config.toml
d_shared_expert = 0
normalize_top_k = false
router_bias = true
vocab_size = 8192
rope_base = 10000.0
rope_fraction = 1.0
attn_scale = 0.125
tie_embeddings = false
grad_clip = 1.0
decay_fraction = 1.0
batch_tokens = [32768, 65536, 131072]
train_tokens = 419800000
Below are experts of layer 9 (counted from 0) of a mixture-of-experts language model. Rows are named router (the router's row for the expert), down (a neuron's output weights, with its number) and show model dimensions 0-111. Each number is 128 + 24 x the weight over its row's rms, rounded and kept within 0 to 255.
Before each expert's rows: "raises" lists some tokens whose logits its average output raises strongly, later layers aside. This comes from a sample of Wikipedia text that the model never trained on.

# expert 0
raises: ",", ".", " in", "-", " ", " and"
router [151 124 106 130 101 152 153 128 142 161 139 153 109 126  95 186 157 113 114 144 112 107 122 121 138 179 120 161 113 168 184 100 122 104 101  99 123 114 135  89 139 150 114 132 163 104 174 144 144 139 109 164 164 110 158 150 108 157 167 118 140 114 120 168 135 160 101  91 101 161 147 137 157 106 144 121 131 108 158 135  99  91 147 171 141 145  98 176 124  95 123 138 165 123 163 106 137 170 133 136 142 158 146 143 101 135 177 122 118 166 104 142]
down0 [111  87  91  86 132 119  97 160 143 155  90 115 111 140 137 135 166 114 125 111 156 125 153 118 112 139 101 106 135 143  79 152 138 134 122 135 107 115 138 140 170  84 130 164 156  98 155 178 144  98 148  95 134  92 134 154 100 135 115 161  98 115 105 185 116 119 132 129 145 150 122 143 113  80 151 142 141 137 111 126 158 139 137 121 106 117 144 145 106 136 128 123 164 108 129 131 135 117  97 135 151  89 117 108 172 156 129 133 136  96 119 136]
down1 [114  96 118 121 142 156 172 110  96 116 164 146 117 113 140 127 118 112 106 132 128 141 145 173 118 144 177 127 115 128 121 137 140 143 108 133 145 158 111 166 148 177 157 150 106 102 116 114  77 115  95 162 117 137 155 135 148  86 130 130 156 110  92  93 129 128 109 164  98 151  95 105 152 153 127 120 163 100 103 122 160 135 151 125 111 101  84 125 115 157 104 142 130 150 126 115 120 104 107 128 120 167 128 181 153 138  88 110 141 143 144 151]
down2 [101 154 152 127 154 117  93 161 121 109 174 163 138 121 138 122 102  90 161 108 151 140 108 119 121 146 140 115  79 135 128 137 138 168 149 162 129 101 118 150  59 146 149 149 113 173 195 114 155 140  92 141  80 117 102 166 117 118 127 172 155 132 120 142 109 118 138 133 142 148 127 149 158 158 109 101 132 114 153 130 142 120 103 124 137 137 151 153  90  95 120 135 126 139 115 143 139 141  92 123 148 135 122 124 117  99 164  90 123 106 117 149]
down3 [120 144 129 151 113 124 110 146 147 113 134  94 142 111 106 152 146 160 128 166 117 148 130 153 147 127 117 118 138 116 166 132  83 155 123 128 130 129  93 124  98 137 134 175  99 135  84 126 114 117 168 114 109 141 119 155 173 153 142 147 124 158 129 144 167 123 122 163 139 130 114 125  72 124  80 142 100 146 116 146 159 138 144 142 165 140 107 182 148  86  98 114 148 131 123  95  98 136 177 161 113 134 103 109  95 110 105 166 145 114 125 137]
down4 [136 118 121 107 118 136 157 178 140 127 135 170 107 121 178 133 135 113  97 162 101 102 103 105 167  86 140 159 138 121 109 114 125 139 168  86 166 121 102 128 121 114 142 146 109 124 132 137 153 116 146 127 141 137 116 133 128 107 138 102 137 144 141  91 120  91 150 111 107 106  91 124 113 101 124 152 135 129 109 151 123  97 148 117 140 122 147 130 173  78 122 142  95  85 122 118 102  98 124 157 101 154 104 129 129 124 150 121 125 155  87 132]
down5 [140 128 131 116  93 161 173 104 158 108 146 164 146 149 123 140 137 121  88 110 149 128 135 110 105 141 122 153 114 148 153 159  99 133 154  88 116 133 138 192 163 133 137 149 106 141 170 103  83 150 169 124 134 128  73 143 120 101 139 138 116 118 100 118 199 133 161 125 114  65 148 151  82  92 114 124 144 138 116 139 161 173 123  77 111 102  87 127 132  87 159 157 110 168 146  99 105 117 156 133 122 123  85 144  99 165 150 145 114  99 166 148]
down6 [130 129 121 147 116 153 141 131 128 110 123 126 113 117 111 155 160 168 116 127 133 121 124 129 140 161 111 141 162 116 137 108 150 143 111 127 132 112 122 145 108 117  92 126 140 119 124 146 142 174 167 137 128 116  92 105 182 102 106 158 141 109 133 145 124 128 119  94  86  90 131 115 152 156  95 127 118  91 130 110 136 187  88 114 127 168 131  87 151 142 188 122 118  92 133 168 132 142 159 109  86 139 137 170 109 118 104 134 138 108 172 160]
down7 [135 134 125 124 128 103 163 157 121 111 147 163 108 103 124 123 142 149 168  76 119 113  97 135 119 134 109 145  92 111 185 118 111  93 192 117 131 132 154 142 122 126 131 140  89 144  97 113 152 159 134 149 163  72 108 137 127 120 105 111 117 132 110  92 107 137 143 157 174 102 167 140 140  97 137 171 137 133 116  85 110 138 113 115  92 126 131 124 105 116 107 143 142 138 137 143 104 123 112 205 102 126 135  93 129 119 140 172 159 155 138 136]
down8 [100  93 122 141 140 137 115 162 180 114 107 118 146 127 123 164 139 128  84  91 101 139 109 124 134 173 141 122 111 120 144 134 116 109 146 112 111 117 156  93 139 138  95  96 122 106 101  93 133 121 129 145 140 161 146 123  86 145 136 106 113 142 161 106 125  69 126 113 109  97  82 139 153 124 112 104 155 121 146 101 117 110 166 142 190 109 140 114 113 126 173 140 146 146 124  87 115 143 160 156 181 129 161 103 111 120 159 127 123 110 138 172]

# expert 1
raises: " ", ",", ";", " and", ".", " |"
router [179 118 143 114 141  87  91 147 112 104 120 115 129 127 147 117 162 125 126 132  92 119  89 108  98 116 140 149  95  95 141 145 107 111 119 140  84 132 144  85 117  99 136 133 152 155 108 115 101 141 108 111 103  97 126 117 111  77 113 121 111  93 142 107 173 162 167 171 137  89 133 103 164 160  90 154 146 127 132 107 183 112 143 140 107 124 141 141 159  94  92  85 159 131 115 136  96  94 143 155 148 126 135 135 157  93 164 138  78 154 136  90]
down0 [136 144 106 114  97 186 153 144 127 138 130 125 127 136 165 156 148 148 117 159 125 120 123 151 123 108 146 145  79 166 169 159 146 143 153 110 180 113 125 105 128 113 124 147 133 147 114  94  92 131 116 113 178 130 134 134 134 128 172 142 110 139 144 142 103 131  91 112 150 168 118 115 122 127 119 127 137 146 109 130 108 122 102  99 101 141 151 135 139 179 124 134 147 132 138 147 137  93 111 133 128  92 117 122 142 131 117  90 179  91 130 104]
down1 [173 162 120 121 129 134 164 128 105 135 132 107 111 111 116 180 140 131 127 118 154 101 118 133 163 121 120 131 110 121  65 100 162 113 163 138 144 157  85 140 126 134 115 124 113  91 170 158 104 144 146 108 137 109 176  91 112 100  83 107 130  44 112  90 130 151 116 127  94 150 134 127 126 168 141 131 154 110  99 134 104 115 105 142 117 104 100 124 147 117 155 107 115 149 139 139  94 135 126 120 133 155 108 161 151 124  55 143 115 128 116 123]
down2 [147 124 152 112 117 146 171 110 126  98 118  91 124 125 157 137 135 140 138 133 115 139 112 140 167 106 119 149 156 157 131 149 167 181 119 151 118 138 143 161 121 137 125 107  79 147 131 139 143 162 128 128 109 112 149 128 163 151 148 114 129 116 141 160 124 124 108 123 117 154 147 109 158 133 128 184  82 101 130 126  86 110 113 126 112 131  75 121 110 125 128 133 112  76 111 105 177 126 136 118  92 142 121 173 128  91 113  90 106 109 143 129]
down3 [ 99 114  83 119  95 108 137 159 146 126 135 137 170 138 102 118 113 106 110 110 123 155 114 144 136 144 130 160 135 121 148 106 132  94 101 143 112 120 130 149 123 117 153 135 118 149 117 124 128 110 152 141 106 139 129  98 188 149 148 133 119 120 179 142  81 102 134 181 136 108  96 141 128 137 131 152 130 147 107 129  87 117 111 148 143 175 177 126 142 155 151  90 112  99 115 141  92 102 116 129 137  80 148 109 134  94  86  68 138  96 128 148]
down4 [137  96  88 160 138  84 116  98 141 126 135 145 146 148 115 120 140 129 123 155 100 123 120 119 136 146  96 145 105 104  89 140 142  95 118  88 135 137 101 142  93  92 133 133  98 153 140 113 100 140 161 124 137 117 113 131 106 152 129 130  89 114 148 153  95 118 148 127 124 108 126 129 122  97  93 108 101 144 120 151  96  97 147 149 157 163 124 122 133 145 120 103 124 108 159 104  50 104 126 144 168 155 121  65 148 127 120 164 133 112 149 130]
down5 [ 68 127 132 124 138 118 151 154 149 120 124 123 171 110 185 100 114 120 124 128 135 108 136 107 123 137 112 137 131 153 144  90 132 111  93 147 122 118 114 103 139 140 193 135 136 126 146 101 109 138 117 103  99 134 125 121 146  94 168 133 115 145 128 138 183 119 101 122 118 118 158 113 151 100 131  94 165 127 100 123 107 138 127 136 138 118 110 140 128 128  84 119 146  84 124 147 156 125 122 114  90 140 161 129 120 150 100 129 116 143 113 128]
down6 [162 151 128 124  90 128 129  78  99 109 130 149 103 104 118 118 110 148 141 121 140 138 153 147 151 123 161 144 151 103 117 129 127 112 138  99 119 149  98 124 147 155  96 153 119 178 117 145 120 111 168 142 105 118 129 123 141 138 124 193  96 150 121 126  89 109 164 128 141 154 130 144  85  82 115 123 147 107 178 134 119 151 120 137 143  85 150  93 160  88 105 130  95 141  91 111 126 114 114 157 131 122 136 142 102 166 136 107  74 126 138 119]
down7 [135 140 141 131 110 105 166 162 156 165 117 136 105 137 143 149 124  80 106  93 131 129 167  85 166 146 147  79 145  78 113 113 166 132 148 133 134 144 117 100 114 142  83 110 100 106 100 138 113 109 105 120 167 151 129 133 115 151 143 111 114 170  92 126 152 126 104 162 135 121 114 129 147 113 144 110 129 114 102 119 139  97 130 150 125 127 136 142 122  99 104 148 179 144 107 109 125  88 119 156 121 175 118 151 120 168 131 133 146 119 118 118]
down8 [118 144  92 164 159  89 128 154 146 117 127 130  83  92 145 128 145  90 113 110  97 130 151 177  84 104 129 155 159 136 138 144 130 111 191 124 159 103 179  75 137 159 153 142  87  77 164 148 109 141 167 127 132 122  82 155 124 122  99 134 142 108 108 134 139 127 103 150 179 108 127 164 101 107 134 153 104 146 103 139 123  85 126 160 125 120 126 145 149 145 126 130 131 154 127 134 131 126 134  84 146 111 144 153 134 138 120 128  96 130 166 130]

# expert 2
raises: " ", " and", ",", " |", "-", " in"
router [145 115 156  93 146 117 143 108 122 169 122  96 154 123 154 147  91 112 147 181 148 147 150 120 122  78 164 119 100 153 107 111 156 129 127 172 137 148 142 154  87 118 138 114 137 137  95 118 133 154 145 120  84 118 158 107 159  88 126 170 132 160 127 124  88 104  97 100 104 104 119 101 129  93 122 124 151  98  87 108 139 161 101 148 124  98 103 121 129 154 154 117  98  98 134 120 121 104 113 132 138 110 110 165 102 118  73 150 166  85 136 134]
down0 [138 117 128 145 170 157 107 112 134 171  79 131  91  84 101 168 124  96 104 118 137  97 133 116 116 170  75 124 131 155 114 130 140  95 114 133 128 146 114 131 169 111 122  94 146 127 125 130 125 133 130 116  85 114 124 120 119 130 178 112 119 105 111 110 122 151 140 113 136  98 131 110 121  99 154 114 150 150 126 156 113 135 165 110 112 132 134 159 131 157  81 167 127  90 130 150 111 133 117 139  96 111  95 174 117 129 168 147 118 151 142 184]
down1 [122 123 110 160 111 154  87 156 102 142  76 141 145  83  96  84 163  82  87 139 117 147 142 129 100  79 132  89 164 121 159 139 105 132 133 138 162 118 162 134  96 106 124 114 138 107  98 115 108 165 171 110 122 133 125 163 154 126 149 132 149 140 131 116  80 108 174 124  67 106 157 134  98 127 150 107  79 134 116 148 152 161 127 169 124 142 126  49 148 126  74 159 139 114  99  76 135  74 128 136 100  98 127 134 107 138 115 107 151  90 154  90]
down2 [143 148  95 125 162  81 167 155  78 137 173 131 131 146 181 115  88 146 104 175 122 110 163 115 135 142 171 125 124 115 139 122 119 123 150 122 124 106 119 129  83 116  93 128  85 132 107 156  82 160 106 173 119 138 161  96 135 106 112 146 145 137 121  88  93 167  80 154 109 106 158 161 160 119 144  92 143 118 128 146 150  89 160 139  85 137  93 171 117 145 143 100 118 162 124 143 121 156 154 114 118 132 186 114 120 107 124 110  94 132 130 123]
down3 [139 121 151 153 134 116 130  97 155 126 182 145 109 109 159 166  96 131 110 165 107 178  84 140 115 126 136 150 144 120 188 147 154 122 105 136 131  96 106 108  92  84 120 104 116 117  98 140 133 149 116 140 124 118 104 130 128 132 118 151 138 142 133 168 121  86 139 115 104  81 115 101  88  93 147 100 132  97 119 171 127  89  86 159 141 127 146 130  96 159 114 153  97 131 114 144 121 107 156 159 177 100  86 115 151 118 129 132 126 167 153 123]
down4 [154 157 156 153 130 135 150 140 149 133 131 112  94 151 112 156 115 145 159 121 117 107 120 163 106  92 126 185 126 116 115 109 119 126 101 118  99 128 102 130 131 115 157 154 154 129 108 120 170 143  69 135 117 146 143 117  77  95 130 101 125 118 145 140 137 123 123  88 118 123 136 184 110 138 133 131 132 104 139 113 165  73 101  90 120 145 124 156  78  91 124 126 149 124 124 119  67 134 132 124 129  83 151 146 100 124 127 134 122 142 141 120]
down5 [116 129 153 107 112 118 139 144 130  95 120 112 121 167  59 153  96 112 156  89 128 169 105  85 134 111 158 117 100  93 119 131 151 125 147 123 145 158  83 111 124 112 106 104 139 122 121 134 147 154  97 141 131 120 109 160 132 144 152 133 117  94 148 133 131 158 119 127 126 128 140 126 115 163 106 134 118 101 109 125 155 116 125  99 155 155 113 172 122 143 151 116 116 131 147  89 124 114 138 149 170 139  83 136 166 125 162 166 133 147 135 130]
down6 [126 193 113 128 121 130  90 119 147 138 109 141 123  83 165 108  79 120  82 156 134 112 137 126  83 114 143 146 116 149 147 167 105 115 165 139 146 139 145 109 127 164 125 139 125 105 129 160 133 132 147 125 146 144  89 130 142 131 100 123 123  85 120 149 109 126 165 137  98 129 166 171 133 165 171 138 115  92 129  97 114 155 123 142 124 123  96 150  93  99  99 122  73  72 145 102 138 186 105 137 132  36 175 143 129 114 135 150 133 107 143 118]
down7 [120 119  89  78 137 154 119 118  99 118  83 136 117 120 118 126 140  84 153 102 146 129  91 153 146 147  72 109 160 120 156 133 108  94 156 147 139 123 129 141 138 136 135 150 111 110 122 136 158 130 147 115 124  89  97 119 113  74 138 121 134 120 135 132 105 116 110 140 118 140 130 188  99 131 151  96 145 120 110 104 135 133 151  96  99 129 102  90 158 149 165 147 136  96  67 116 102 148 156 114 112 180  98 104 131 133  59  96  96 156  82 104]
down8 [130  95 164 138 149  91 107 128 150 129 164 166 143 159 193 138 116 104 149 127 125 116 129 131 106 115 147 130 116 139 145 135 158 112 163 133 134 128 134 136 120  89 133 128 146 125 167 132 175 126 170 165 163 116 157 196 124  85 134 127 174 158 120 163  88 126 112 138 171  80 138 131 116 146 155  84 107 132  90 133 133 130 150 131 141 107 107 155 139  81 126 131 132 161 145 149 128 115 202 166 116 109 148 133 146 148 106  89 131 144 147 174]